From a checkpoint of a small mixture-of-experts model trained on Wikipedia: 84.5M parameters, 1 pick a token.
Below are experts of layer 3 (counted from 0) of a mixture-of-experts language model. Rows are named router (the router's row for the expert), up (a neuron's input weights, with its number) and show model dimensions 128-159. Each number is 200 + 40 x the weight over its row's rms, rounded and kept within 0 to 999.
Before each expert's rows: a language model's description of what the expert responds to. This comes from a sample of Wikipedia text that the model never trained on.

# expert 3
What it handles: Word-final s, closing punctuation and line breaks, and function words after a name, such as Ware's, Innings, that, who, which.
router,188,207,230,216,200,224,230,225,236,245,196,157,185,170,250,144,126,187,86,243,196,272,219,241,262,153,204,165,168,187,196,163
up0,142,281,183,186,154,177,196,138,188,192,197,205,201,248,184,150,218,255,195,180,148,194,210,185,204,235,123,190,97,207,197,211
up1,213,125,135,165,219,202,194,249,198,201,189,143,299,179,203,183,251,215,171,106,201,219,164,200,206,201,122,231,167,153,146,268
up2,202,211,189,201,229,143,256,247,199,200,233,202,207,249,197,211,280,196,252,171,196,204,199,230,199,212,205,153,230,197,209,197
up3,215,263,211,129,207,200,218,199,208,194,202,126,217,190,187,181,248,186,143,208,217,207,203,88,203,73,177,197,244,234,263,213
up4,188,167,216,213,216,195,208,196,214,186,215,176,207,177,171,194,215,154,235,203,140,138,175,195,283,262,216,192,258,199,222,189
up5,192,271,188,258,196,205,177,183,206,208,198,195,215,131,255,218,214,249,199,208,160,197,199,200,200,23,263,212,238,238,188,177
up6,231,218,216,208,279,145,295,185,202,271,105,169,78,152,186,161,194,207,244,228,265,236,158,175,189,147,220,194,221,163,193,171
up7,167,225,183,201,255,190,183,208,201,191,166,156,203,228,218,166,224,206,209,159,214,193,187,141,228,171,218,160,201,274,142,222
up8,204,84,144,195,176,151,152,216,231,199,201,140,196,215,213,232,188,188,236,211,260,158,204,178,217,251,195,154,160,161,181,192
up9,220,251,220,222,247,204,176,192,214,256,246,189,348,221,240,200,208,252,180,142,218,167,182,211,255,171,367,277,211,159,235,191
up10,109,167,147,242,206,167,146,191,191,254,205,241,197,196,189,172,178,189,205,202,180,223,199,218,210,251,110,296,279,249,203,245
up11,216,186,174,188,251,244,185,189,246,192,200,234,269,247,271,215,184,234,193,166,195,240,270,220,236,196,166,204,212,206,262,134
up12,226,205,216,185,58,216,257,238,149,185,220,200,206,191,188,333,238,156,197,151,201,162,267,193,202,226,164,246,222,137,213,144
up13,173,204,205,113,228,174,264,196,157,204,177,198,215,226,252,193,228,183,146,198,225,230,206,126,201,156,195,250,194,200,199,196
up14,164,155,66,261,196,214,202,218,29,198,203,207,107,208,294,195,226,191,202,202,209,186,225,107,185,221,198,193,207,214,199,130
up15,171,234,203,171,201,177,273,197,252,215,193,288,153,239,169,169,206,228,241,206,215,196,134,204,186,263,203,196,228,201,247,163
up16,222,200,204,158,277,181,228,158,129,271,145,160,163,171,188,190,224,208,245,241,230,230,124,200,202,160,234,135,253,201,168,189
up17,323,170,156,173,295,166,228,189,206,237,131,199,146,117,198,212,92,203,129,224,204,164,238,201,205,336,226,208,168,205,275,204
up18,188,205,261,288,168,225,207,196,162,259,200,175,130,262,193,188,215,187,182,165,227,200,200,130,142,210,233,180,200,204,222,253
up19,208,194,221,189,202,203,174,177,251,169,243,173,194,103,192,204,204,225,167,148,207,155,204,207,211,134,199,191,200,96,180,171
up20,186,233,128,254,244,183,231,195,200,158,221,201,158,158,172,180,334,213,201,195,200,195,200,196,202,198,205,200,204,166,101,206
up21,199,312,200,204,198,199,191,167,176,176,184,224,204,137,327,196,201,204,189,214,95,201,173,235,216,189,235,124,172,224,178,190
up22,232,238,165,212,212,189,176,201,237,212,155,174,168,175,237,167,217,145,134,189,201,202,240,201,207,267,246,159,263,240,194,218
up23,280,209,324,144,131,227,333,224,192,208,159,240,195,218,178,165,246,282,232,181,208,165,130,256,195,178,196,250,175,199,150,231
up24,185,193,188,217,260,227,209,308,171,283,198,222,146,197,167,215,185,180,197,171,200,187,242,200,207,196,233,180,198,216,164,204
up25,200,199,129,168,128,225,221,156,175,231,199,191,166,172,254,192,146,215,204,182,253,219,215,232,160,115,271,147,185,292,225,204
up26,107,212,264,182,237,202,204,250,188,216,231,276,195,131,240,200,236,218,162,229,82,189,194,208,168,145,158,179,198,213,194,261
up27,236,236,204,199,176,174,198,185,199,180,222,281,185,223,182,209,212,181,250,211,157,213,148,199,268,171,167,127,211,228,204,200
up28,188,184,182,208,200,225,215,219,198,195,144,199,181,360,172,207,287,107,208,150,146,199,176,200,230,192,175,253,240,222,183,211
up29,196,179,143,201,213,161,216,247,204,211,188,321,257,227,200,286,231,210,251,185,182,200,237,201,180,67,195,200,185,194,191,228
up30,188,298,220,171,224,195,218,238,187,200,295,170,221,207,214,199,180,197,216,201,192,205,236,189,229,254,204,156,241,152,103,197
up31,121,210,232,339,172,198,195,175,249,179,205,174,192,202,210,232,148,177,90,212,226,198,238,171,194,197,240,190,213,174,199,181
up32,225,105,257,180,198,272,204,295,204,206,191,245,218,281,189,198,213,287,195,164,222,185,185,150,211,201,209,213,192,179,150,250
up33,223,197,289,196,235,206,210,118,202,214,200,280,187,226,181,140,142,178,195,191,187,208,201,213,170,187,281,162,110,215,174,216
up34,248,140,220,162,232,211,193,211,174,252,165,174,185,210,251,189,212,233,203,208,168,150,194,257,202,144,176,199,198,219,126,206
up35,141,156,241,212,202,200,203,229,199,210,282,214,210,160,183,195,220,137,228,146,224,269,177,206,195,184,148,182,194,203,211,148
up36,115,175,258,180,206,197,323,179,225,218,186,233,196,204,207,199,224,197,171,189,185,197,244,191,142,191,169,202,278,201,192,182
up37,245,177,195,208,214,185,185,210,205,250,190,245,162,257,198,223,168,204,230,152,117,250,210,222,253,219,227,203,192,207,204,167
up38,198,131,178,196,147,273,155,204,185,196,187,333,211,224,194,146,196,212,220,194,94,149,140,149,200,198,201,218,201,216,200,145
up39,219,192,221,202,188,186,176,199,243,209,180,163,184,157,224,226,146,214,223,175,215,202,196,206,205,119,202,237,198,189,181,207
up40,234,184,318,245,200,220,237,190,193,202,188,198,198,222,168,216,197,168,215,227,175,208,253,269,204,192,202,210,147,200,196,200
up41,163,203,200,199,201,202,192,184,260,204,176,198,172,216,197,192,115,198,182,317,195,155,191,222,198,234,138,114,221,175,202,187
up42,201,204,218,209,203,180,244,200,223,248,158,235,240,221,211,254,210,182,117,223,279,203,204,220,163,211,187,170,159,242,244,182
up43,190,216,206,200,227,156,77,195,201,194,221,202,205,189,199,218,239,199,102,200,164,179,221,161,195,214,246,212,209,211,204,200
up44,238,199,203,190,212,203,189,192,202,215,102,160,163,215,213,195,198,174,180,248,207,149,200,306,199,309,202,250,136,139,226,244
up45,278,216,205,177,174,210,240,209,200,197,157,211,196,233,197,184,199,218,182,213,181,127,198,259,216,228,189,229,169,193,178,202
up46,235,211,200,244,120,160,159,248,189,162,123,204,138,183,215,166,136,287,211,165,276,236,198,276,268,281,263,245,160,192,212,239
up47,268,112,230,195,208,122,193,139,243,147,261,199,98,251,135,149,185,193,247,176,202,199,161,198,185,217,124,200,202,228,186,175
up48,196,248,231,192,168,177,250,142,196,173,274,208,173,78,253,164,208,172,211,227,218,202,154,271,198,186,343,221,288,251,234,212
up49,189,154,209,203,197,181,138,204,255,200,184,189,211,213,254,196,257,212,176,193,192,258,210,224,219,283,155,220,211,311,182,208

# expert 2
What it handles: Single digits inside years, dates, scores and coordinates, plus commas and prime marks inside numbers, such as 2009, 79°58', 1,071.
router,170,233,180,201,221,190,249,197,163,183,154,220,174,171,198,145,184,297,257,173,176,193,208,156,216,168,177,165,192,229,287,199
up0,172,170,178,204,203,236,224,246,224,205,226,187,167,192,259,205,228,248,217,222,222,202,188,193,122,182,131,202,189,170,198,169
up1,204,200,213,278,208,192,259,168,134,189,276,206,181,201,197,142,237,179,192,151,200,209,277,197,220,175,179,146,186,148,209,114
up2,182,168,172,233,221,177,36,226,193,122,216,208,200,174,252,206,195,177,206,109,236,190,215,225,236,200,293,238,203,209,165,185
up3,202,204,201,236,134,207,190,190,221,142,202,257,210,207,227,233,199,223,196,184,226,229,193,236,164,168,91,201,179,307,200,27
up4,185,197,193,176,230,111,190,290,148,125,223,176,242,281,204,143,176,179,262,70,172,124,226,273,201,259,163,243,199,66,245,191
up5,246,198,213,193,148,203,197,183,196,238,238,221,181,192,223,177,217,184,178,200,207,193,143,203,156,206,194,193,201,208,209,198
up6,145,205,93,238,191,171,182,192,110,212,221,200,192,244,246,161,179,210,202,203,165,295,247,187,234,250,210,231,217,188,73,208
up7,211,255,152,230,275,210,124,237,238,122,198,251,200,191,162,221,275,183,149,204,226,250,200,223,193,219,169,221,137,111,223,195
up8,182,230,192,172,345,197,217,204,181,335,200,213,192,189,193,155,163,230,182,198,255,208,156,195,201,224,214,240,185,182,216,199
up9,295,277,166,131,174,197,162,201,153,213,195,280,219,201,266,258,211,278,236,206,189,234,202,227,198,262,224,211,212,230,200,196
up10,174,242,195,199,194,239,139,214,125,129,75,221,208,162,200,239,196,140,232,200,174,202,177,162,178,189,203,238,211,205,198,207
up11,230,214,213,256,207,144,200,174,160,207,193,211,198,218,180,217,244,211,185,197,274,200,227,207,176,224,215,205,166,187,186,204
up12,127,216,238,221,199,191,114,267,222,205,296,151,214,254,157,165,206,219,199,211,175,222,193,202,198,269,188,178,152,178,220,296
up13,195,61,185,180,202,200,187,183,176,184,207,201,215,187,217,231,172,198,151,250,226,175,182,237,170,230,204,182,116,224,178,207
up14,184,202,205,137,183,203,218,156,256,239,175,166,237,195,192,177,254,201,246,243,217,229,180,203,184,199,240,280,198,204,161,203
up15,185,158,198,198,231,127,198,184,226,138,201,198,187,204,232,185,200,199,185,144,218,280,213,201,202,169,189,206,194,200,290,263
up16,247,218,259,188,260,186,240,160,198,102,225,206,146,245,310,118,145,183,170,216,208,197,170,106,247,214,202,139,184,265,249,182
up17,181,163,175,166,191,265,201,163,176,193,213,253,149,218,205,253,138,290,198,173,196,262,238,198,209,191,118,234,194,220,288,195
up18,203,215,247,218,207,205,196,232,173,168,345,261,131,126,128,273,187,196,210,206,174,193,194,210,183,202,214,166,133,236,193,200
up19,233,157,159,234,182,174,170,219,263,220,232,202,130,164,177,202,238,185,207,205,207,209,217,199,136,208,264,204,175,217,183,188
up20,209,188,230,198,173,226,173,327,183,193,157,207,275,182,200,326,158,223,207,231,184,204,170,180,247,210,203,204,253,197,217,211
up21,194,238,203,201,182,163,126,205,152,208,195,204,154,129,191,245,171,203,195,238,230,202,150,270,199,205,225,138,209,209,272,175
up22,245,164,184,211,229,200,288,199,177,170,206,225,108,205,193,197,223,226,240,135,202,98,139,213,205,249,218,172,179,264,163,257
up23,227,165,189,199,189,239,56,195,274,232,218,175,210,173,132,181,247,163,190,206,208,223,171,245,210,273,208,201,222,199,196,191
up24,178,195,119,182,197,196,198,277,196,228,196,239,169,194,189,328,229,255,229,219,181,199,205,220,190,203,261,168,222,125,185,187
up25,187,207,203,306,198,192,142,148,170,236,226,201,224,237,202,275,197,127,191,253,267,201,205,172,199,207,170,203,188,174,197,233
up26,196,361,232,183,240,172,212,205,194,183,213,305,276,155,243,271,146,203,242,157,176,191,183,170,138,173,262,182,206,260,188,191
up27,284,264,233,209,248,222,195,184,252,194,201,123,204,220,201,200,235,200,259,276,245,252,209,200,240,171,236,198,118,243,204,269
up28,271,239,203,305,165,196,202,199,171,203,146,163,203,194,113,208,190,202,207,126,211,180,208,251,150,255,161,188,205,186,187,215
up29,222,244,184,196,185,200,205,226,167,286,221,206,338,121,201,219,230,200,213,266,173,235,225,226,170,179,211,159,224,179,250,207
up30,157,225,264,241,213,193,291,121,215,192,299,217,157,154,116,206,204,198,96,194,188,210,196,204,244,144,123,180,199,177,222,151
up31,123,182,130,200,295,188,246,218,176,228,200,192,173,199,219,212,207,201,183,244,227,238,212,197,160,282,300,199,178,206,152,207
up32,197,263,212,152,178,196,190,181,179,258,225,188,194,159,204,202,144,186,246,176,214,164,133,197,233,203,213,196,246,184,231,108
up33,243,201,200,171,248,187,205,160,200,210,283,186,177,141,215,168,201,233,202,156,243,144,231,227,195,190,216,190,212,220,200,195
up34,203,200,210,212,192,257,205,204,197,246,234,117,149,174,232,277,198,216,179,247,206,203,190,199,123,138,213,105,197,157,179,105
up35,200,206,198,194,204,254,203,186,250,229,200,229,156,200,218,145,88,268,230,225,206,176,199,239,140,206,219,219,183,212,180,229
up36,195,218,202,195,200,211,154,142,190,179,255,162,248,277,197,196,194,200,175,198,169,206,193,176,230,199,211,271,178,193,204,177
up37,133,197,228,231,241,177,155,183,203,211,256,200,235,216,216,229,152,238,240,214,225,252,230,216,204,212,197,197,208,186,220,190
up38,200,158,221,145,201,156,200,202,160,301,228,131,132,241,152,190,160,213,202,198,245,208,185,180,203,200,235,197,176,194,216,191
up39,193,282,200,156,194,208,200,250,203,172,229,287,185,270,188,225,154,159,91,214,206,202,265,237,204,202,165,242,218,208,183,244
up40,201,222,186,196,304,170,203,207,206,204,334,225,180,196,264,229,202,232,208,226,202,202,193,241,168,317,218,184,200,164,224,225
up41,184,196,183,197,202,153,279,147,201,104,200,222,216,212,197,116,263,210,194,176,150,203,172,229,284,237,192,175,223,190,282,193
up42,226,170,188,186,142,222,194,190,159,269,211,209,173,217,236,192,189,242,212,210,276,114,221,206,220,208,177,203,174,252,142,188
up43,189,175,81,149,203,212,205,169,223,226,97,212,193,194,178,201,224,325,196,186,161,227,210,230,242,159,188,229,240,213,233,182
up44,219,281,203,214,220,214,141,217,184,220,188,107,191,146,205,161,190,257,193,233,170,140,248,224,200,245,226,170,241,199,240,206
up45,230,195,235,225,205,183,240,154,221,290,195,189,143,182,247,173,107,199,196,208,195,215,213,199,207,144,191,230,233,206,211,142
up46,153,184,207,286,185,256,205,236,196,165,169,214,188,349,191,167,212,201,103,184,275,261,239,255,197,219,181,184,313,203,264,148
up47,275,210,201,209,203,195,137,207,134,201,207,176,191,221,124,206,160,260,196,242,179,142,238,225,233,123,194,290,174,211,195,111
up48,240,202,157,190,296,199,195,331,200,168,317,173,220,229,185,206,167,222,137,204,208,195,191,201,202,197,193,191,191,199,139,115
up49,245,197,251,245,190,267,228,197,202,191,199,144,248,214,192,177,168,211,195,266,194,169,77,359,129,196,199,207,224,255,244,178

# expert 0
What it handles: Word-internal suffix pieces and content words after articles, such as ordin-ary, High-er, ton, National, American, plus spaces and heading markers.
router,268,205,228,196,240,215,163,210,173,183,175,185,132,139,111,183,205,183,212,191,225,186,215,302,174,170,235,226,276,140,189,164
up0,136,263,198,226,211,186,201,155,226,238,210,160,201,240,187,223,188,140,200,204,213,213,131,302,233,209,211,201,203,231,246,212
up1,121,209,177,185,297,209,176,245,158,193,164,201,201,103,193,233,171,244,161,217,162,217,204,182,320,181,198,204,119,224,210,182
up2,211,198,133,184,212,199,157,189,225,193,268,195,216,191,184,152,309,255,188,206,207,216,201,168,124,197,163,237,199,163,168,188
up3,253,203,165,228,164,212,208,177,269,204,194,172,231,194,165,243,259,144,217,186,201,140,193,301,266,98,156,169,188,228,230,204
up4,233,214,190,240,230,203,224,159,222,191,131,172,201,204,196,206,149,158,146,221,186,207,173,207,108,315,197,204,174,197,209,263
up5,236,230,218,301,200,101,250,204,178,217,173,203,172,188,153,227,200,171,259,215,299,96,208,160,193,228,160,142,151,225,275,195
up6,221,211,186,207,167,181,202,219,165,117,189,158,201,177,202,198,287,125,289,198,214,324,205,247,157,300,213,179,277,198,157,202
up7,212,194,163,185,228,135,250,155,314,199,266,195,224,101,206,252,253,173,260,189,234,210,328,214,235,231,179,172,224,210,163,165
up8,260,189,204,205,260,210,186,76,192,173,195,215,187,144,169,223,168,201,142,220,195,173,196,233,245,204,146,198,267,173,121,201
up9,192,218,204,163,126,200,215,152,210,196,222,205,220,229,283,147,209,198,215,177,167,206,199,198,189,146,223,155,184,167,128,299
up10,239,202,205,202,163,227,173,185,201,184,199,227,202,201,267,184,199,221,200,220,204,225,213,218,222,250,298,249,265,176,195,179
up11,208,247,308,208,182,324,126,194,205,163,175,252,265,223,187,151,206,212,239,244,211,196,259,244,200,202,244,240,153,291,190,195
up12,205,202,202,228,229,156,216,207,183,175,248,199,193,256,241,199,296,202,198,248,223,177,232,212,205,200,214,239,193,251,210,315
up13,167,250,201,262,111,208,192,175,194,205,187,199,214,227,115,321,238,200,189,260,114,260,169,229,249,214,215,205,262,237,201,149
up14,202,223,121,191,210,151,262,200,156,138,220,179,222,202,171,157,128,255,197,206,177,219,266,220,170,229,202,189,201,172,193,166
up15,147,235,262,214,236,221,213,171,201,196,161,302,195,250,173,223,149,104,259,200,140,190,201,231,208,247,172,204,317,217,179,300
up16,147,299,200,153,207,136,204,223,170,192,166,186,168,329,157,258,211,200,196,269,256,185,235,238,219,254,222,128,194,252,200,193
up17,263,252,164,282,117,288,175,247,204,220,194,199,204,204,195,220,166,252,190,222,112,210,241,199,195,202,133,215,239,179,210,187
up18,222,217,250,200,60,193,160,171,200,198,208,107,120,198,198,214,200,193,202,198,239,248,191,186,183,201,203,192,200,240,165,198
up19,246,203,191,150,218,208,227,158,241,194,220,209,200,166,244,252,228,171,153,226,144,247,247,179,204,197,201,199,215,202,201,158
up20,178,196,164,249,190,207,201,130,134,252,177,197,219,213,278,213,211,209,212,259,202,76,142,227,157,189,207,192,201,189,190,193
up21,282,201,195,204,179,148,169,202,195,222,199,136,207,211,206,174,144,177,284,213,193,205,179,200,202,228,198,175,220,231,198,268
up22,86,193,135,168,201,140,117,224,169,157,212,200,201,203,199,196,209,259,228,203,210,294,192,202,195,235,152,184,194,247,200,213
up23,210,182,195,199,206,192,127,171,211,202,210,166,183,123,204,164,176,202,200,211,215,194,147,138,188,201,193,272,140,196,233,194
up24,217,214,159,220,120,208,222,137,233,240,101,146,236,137,120,197,276,188,216,138,221,200,220,219,182,228,248,166,220,152,243,180
up25,204,138,221,224,185,197,192,205,195,200,245,284,201,173,153,254,233,215,290,278,265,221,230,196,105,191,176,196,190,204,223,210
up26,170,169,197,207,210,199,202,254,201,281,207,190,179,110,194,185,198,225,222,214,131,224,133,229,183,206,229,216,131,243,217,203
up27,214,111,72,202,230,110,218,179,109,201,203,118,201,133,230,218,191,216,218,168,232,203,227,212,193,258,243,171,205,162,212,124
up28,198,161,194,183,212,195,174,201,170,263,202,184,108,173,221,153,191,251,203,224,174,210,209,208,174,206,200,120,221,186,174,226
up29,199,283,214,205,91,228,200,260,178,202,210,142,194,192,198,209,250,261,200,206,207,198,170,292,200,224,212,255,194,234,198,95
up30,226,211,202,212,196,135,187,249,276,211,253,208,193,202,198,178,166,196,299,221,205,244,177,182,203,119,226,296,112,163,193,187
up31,193,198,260,196,261,56,192,156,250,215,151,131,242,192,213,201,200,237,220,246,222,189,200,259,211,238,151,208,238,187,230,228
up32,181,185,197,223,198,163,212,205,202,228,247,256,196,220,172,201,171,208,200,232,198,246,199,221,191,192,208,162,247,253,246,307
up33,217,200,219,178,156,151,258,163,182,151,177,158,165,297,210,246,198,222,203,178,189,195,172,192,175,161,118,201,295,145,163,234
up34,231,152,180,210,192,223,197,214,197,172,200,171,187,164,226,159,191,138,200,194,109,253,222,254,199,205,226,133,252,109,175,153
up35,181,198,173,196,195,247,231,160,169,204,207,189,151,186,234,216,193,125,203,201,211,200,168,218,189,202,200,183,158,136,235,157
up36,149,200,165,254,170,109,221,208,137,234,233,240,249,343,232,183,203,153,275,221,201,168,255,195,195,107,191,242,233,217,216,156
up37,187,199,200,161,199,163,211,261,178,268,205,170,204,212,214,229,208,239,232,199,96,163,243,223,190,198,184,176,221,209,284,251
up38,151,253,211,111,217,210,224,205,236,235,184,228,181,192,229,156,208,271,194,160,336,191,201,212,311,173,239,210,253,197,275,190
up39,213,194,210,223,198,196,231,206,241,225,182,209,296,178,172,232,170,143,225,260,213,204,158,252,214,204,214,243,199,204,126,142
up40,242,137,108,212,175,192,187,181,149,190,197,192,273,257,314,211,119,266,202,205,187,143,177,206,188,184,197,201,167,185,251,225
up41,91,193,218,186,237,297,190,240,228,186,194,214,209,232,210,256,261,189,143,207,203,190,190,230,230,273,205,233,225,205,254,199
up42,200,189,271,117,215,267,192,231,158,250,143,220,212,220,275,234,265,322,206,162,215,159,199,214,334,186,208,163,199,120,226,251
up43,203,143,189,205,175,214,206,246,199,87,282,198,217,229,203,146,224,219,189,218,159,299,204,224,212,143,137,99,216,229,164,200
up44,194,209,233,194,190,192,203,202,195,173,199,201,186,167,260,259,170,58,247,119,174,278,167,197,203,194,210,228,193,203,204,280
up45,211,189,289,243,221,230,204,178,189,266,200,202,198,250,188,203,237,163,216,119,168,110,183,248,155,159,205,199,215,161,189,209
up46,226,67,200,211,216,290,143,215,168,189,196,202,184,170,232,219,226,193,216,271,183,219,230,203,215,205,184,202,306,55,205,199
up47,155,209,202,243,170,217,221,144,271,183,220,290,224,263,155,107,232,121,252,198,244,197,153,185,172,210,144,169,279,234,186,205
up48,177,250,188,136,202,206,227,203,235,193,172,211,197,243,204,209,218,244,197,201,216,205,251,228,205,193,165,217,200,229,228,259
up49,104,242,186,167,200,146,193,190,209,227,184,145,261,196,217,188,165,154,207,192,217,102,240,221,192,162,196,219,182,208,204,168

# expert 1
What it handles: Table cell pipes and the main verb after a sentence subject, especially was, is, had, died, won, he, He.
router,204,215,255,257,116,264,221,234,193,259,205,253,226,133,110,176,150,240,188,202,162,242,204,228,269,210,171,225,237,153,191,213
up0,194,204,165,164,222,187,218,206,209,205,201,177,196,238,221,173,314,148,209,204,192,201,155,253,130,167,217,199,217,186,193,184
up1,202,153,262,265,254,188,212,197,200,168,208,214,252,260,182,170,260,181,181,190,220,162,195,188,264,237,158,235,92,181,192,196
up2,186,185,142,99,176,175,166,245,234,204,185,193,182,176,183,197,167,174,181,246,206,170,249,269,200,246,162,219,222,257,199,101
up3,216,157,234,171,204,257,244,258,157,203,197,240,175,201,195,200,207,177,156,166,195,217,216,144,219,198,181,210,194,150,191,189
up4,170,157,197,180,219,192,197,220,115,176,211,166,199,168,204,134,192,249,180,174,243,159,202,183,220,244,228,104,191,206,181,235
up5,182,258,226,239,178,144,166,204,208,187,226,150,225,134,230,179,235,179,234,206,154,213,204,186,156,145,206,203,212,237,198,203
up6,127,263,182,180,222,254,122,252,184,241,133,180,219,200,230,117,133,205,207,222,204,182,198,218,117,197,166,132,181,201,208,190
up7,269,209,203,300,330,196,177,228,184,226,108,200,195,149,189,204,195,202,251,214,251,215,208,189,189,68,150,200,268,201,270,170
up8,187,220,268,190,192,254,235,110,232,135,194,275,271,200,117,205,212,201,226,171,201,216,217,242,194,206,148,210,301,175,151,209
up9,304,197,199,218,203,185,216,216,191,207,157,196,151,177,197,81,274,200,211,206,175,206,177,164,214,194,84,169,263,163,175,247
up10,217,223,261,254,183,193,243,269,187,197,212,223,178,238,112,185,165,201,264,196,247,169,197,197,226,214,217,216,219,158,173,205
up11,208,194,214,272,203,226,195,218,207,268,235,201,169,169,214,219,238,151,158,164,212,200,195,225,322,206,162,197,146,212,114,197
up12,246,187,221,198,209,202,298,187,175,163,212,147,170,215,198,200,56,98,265,219,141,274,251,208,173,186,177,143,183,219,187,184
up13,199,173,190,306,199,146,243,167,200,201,190,328,195,230,206,256,81,97,215,220,134,193,217,233,179,214,180,241,326,194,210,189
up14,216,286,259,212,179,220,222,186,188,191,200,266,146,216,194,199,160,203,199,157,137,216,102,175,153,199,191,204,198,239,202,115
up15,182,182,155,207,206,252,204,172,202,191,129,256,169,228,212,247,200,197,202,184,227,201,217,200,155,153,134,207,262,224,182,214
up16,201,236,158,223,187,219,209,172,295,243,242,205,219,180,189,192,183,299,160,204,243,206,203,210,225,256,205,254,232,261,174,165
up17,282,205,144,270,192,185,199,183,136,206,192,228,185,231,208,200,107,258,171,123,295,171,206,245,203,219,199,234,188,234,171,217
up18,144,224,250,214,180,135,205,223,132,286,188,215,255,151,207,151,107,157,183,142,214,221,116,347,164,215,247,134,119,316,214,215
up19,250,214,161,144,154,179,183,241,181,209,179,198,212,158,268,194,206,196,276,236,204,85,198,220,175,204,155,208,193,200,205,157
up20,205,207,194,326,199,196,222,189,203,258,171,185,203,206,234,131,208,179,201,108,197,206,204,221,276,232,214,190,174,181,290,226
up21,155,156,232,120,215,154,217,201,277,142,199,215,211,115,233,153,122,197,203,144,219,198,249,195,251,213,220,229,180,225,260,182
up22,186,143,189,159,241,198,214,194,290,187,243,287,214,193,174,230,291,199,197,182,254,195,220,211,253,195,204,205,236,102,230,324
up23,158,167,224,178,222,133,199,206,200,218,191,202,160,207,249,140,202,202,195,232,245,122,203,162,219,228,191,197,216,286,197,215
up24,198,135,160,245,179,202,198,128,110,211,263,207,213,128,203,204,219,178,155,159,278,124,201,186,146,180,198,133,231,206,210,62
up25,218,180,200,248,190,232,194,199,185,291,207,183,195,291,231,202,145,245,96,203,230,150,203,264,226,141,202,251,160,177,169,145
up26,202,188,169,265,177,158,196,183,162,243,216,201,255,207,188,264,176,203,198,305,205,247,203,219,187,209,146,128,205,156,204,208
up27,178,173,147,163,189,190,167,200,223,194,278,82,188,212,163,186,315,199,154,47,226,134,197,246,249,191,200,212,154,229,184,169
up28,234,266,177,180,147,151,161,174,267,178,180,232,197,176,181,147,228,222,200,200,158,208,200,222,200,156,188,197,190,163,223,105
up29,170,183,212,233,160,193,104,207,157,170,202,164,162,226,186,178,152,195,187,299,190,356,184,154,189,198,217,218,158,127,165,133
up30,212,215,227,214,223,258,145,154,126,200,234,213,184,198,201,189,218,205,197,205,318,197,202,178,226,179,230,105,163,208,205,219
up31,255,311,163,245,234,200,147,239,207,234,203,210,175,136,180,224,171,169,268,186,236,224,200,199,199,116,318,190,200,185,192,166
up32,137,322,202,200,192,282,166,228,178,210,160,246,231,279,238,237,168,149,206,295,230,214,213,311,186,215,199,197,203,223,177,191
up33,188,205,152,197,199,131,204,191,202,302,211,188,211,208,271,176,231,195,174,254,240,127,168,190,196,200,202,200,203,141,196,279
up34,93,146,177,186,194,238,182,217,265,202,259,222,204,208,231,236,241,169,267,205,165,198,168,204,215,239,200,223,226,287,157,178
up35,190,201,181,162,202,168,127,241,200,220,189,197,182,201,195,199,208,164,179,196,116,286,215,185,203,210,163,176,309,190,198,187
up36,188,218,289,228,203,201,131,204,124,190,230,238,210,180,198,209,293,232,185,297,202,212,236,149,204,194,181,201,97,189,225,194
up37,260,220,208,201,220,203,168,199,301,174,189,198,223,173,164,249,207,195,206,230,177,164,182,209,202,244,165,189,213,178,165,217
up38,112,204,215,201,239,235,220,300,276,221,232,158,170,192,194,187,196,292,200,227,196,194,169,143,296,226,194,173,199,204,219,148
up39,199,185,160,219,32,255,167,205,155,195,261,235,147,196,207,193,196,206,272,316,219,201,244,209,267,200,243,198,233,239,201,191
up40,250,199,197,188,287,277,229,134,204,288,291,229,241,197,173,183,196,218,197,205,158,200,214,183,151,132,200,234,186,255,79,189
up41,207,231,205,138,190,204,231,140,250,227,136,193,307,207,234,124,224,195,238,167,197,196,141,201,228,206,170,207,216,198,222,165
up42,227,203,236,188,206,241,136,195,272,173,218,239,249,186,199,190,160,193,212,187,178,200,201,203,190,247,216,132,148,178,212,110
up43,222,264,207,214,217,190,176,186,197,197,196,270,117,195,211,216,216,206,206,222,150,251,203,140,189,255,172,201,175,228,122,201
up44,223,249,201,221,113,193,86,301,253,186,258,190,133,200,204,269,300,220,200,260,178,220,244,151,219,200,205,173,288,245,207,164
up45,283,141,260,207,250,211,218,192,224,172,182,80,262,248,214,119,200,200,281,200,155,201,157,219,262,179,209,218,198,199,197,219
up46,200,197,215,209,278,180,203,203,203,265,223,172,251,202,203,198,240,230,245,240,221,199,204,220,206,235,215,102,200,260,194,200
up47,146,245,194,229,244,199,190,220,193,275,175,207,263,230,218,197,195,220,270,198,154,208,206,217,222,197,259,216,194,208,183,204
up48,186,208,259,173,198,235,159,197,246,122,212,253,214,203,159,194,201,191,200,208,255,202,185,288,193,182,191,190,154,206,187,128
up49,204,189,207,151,194,167,188,261,136,178,178,177,185,248,141,226,258,195,133,177,238,187,214,202,193,182,67,211,204,230,202,215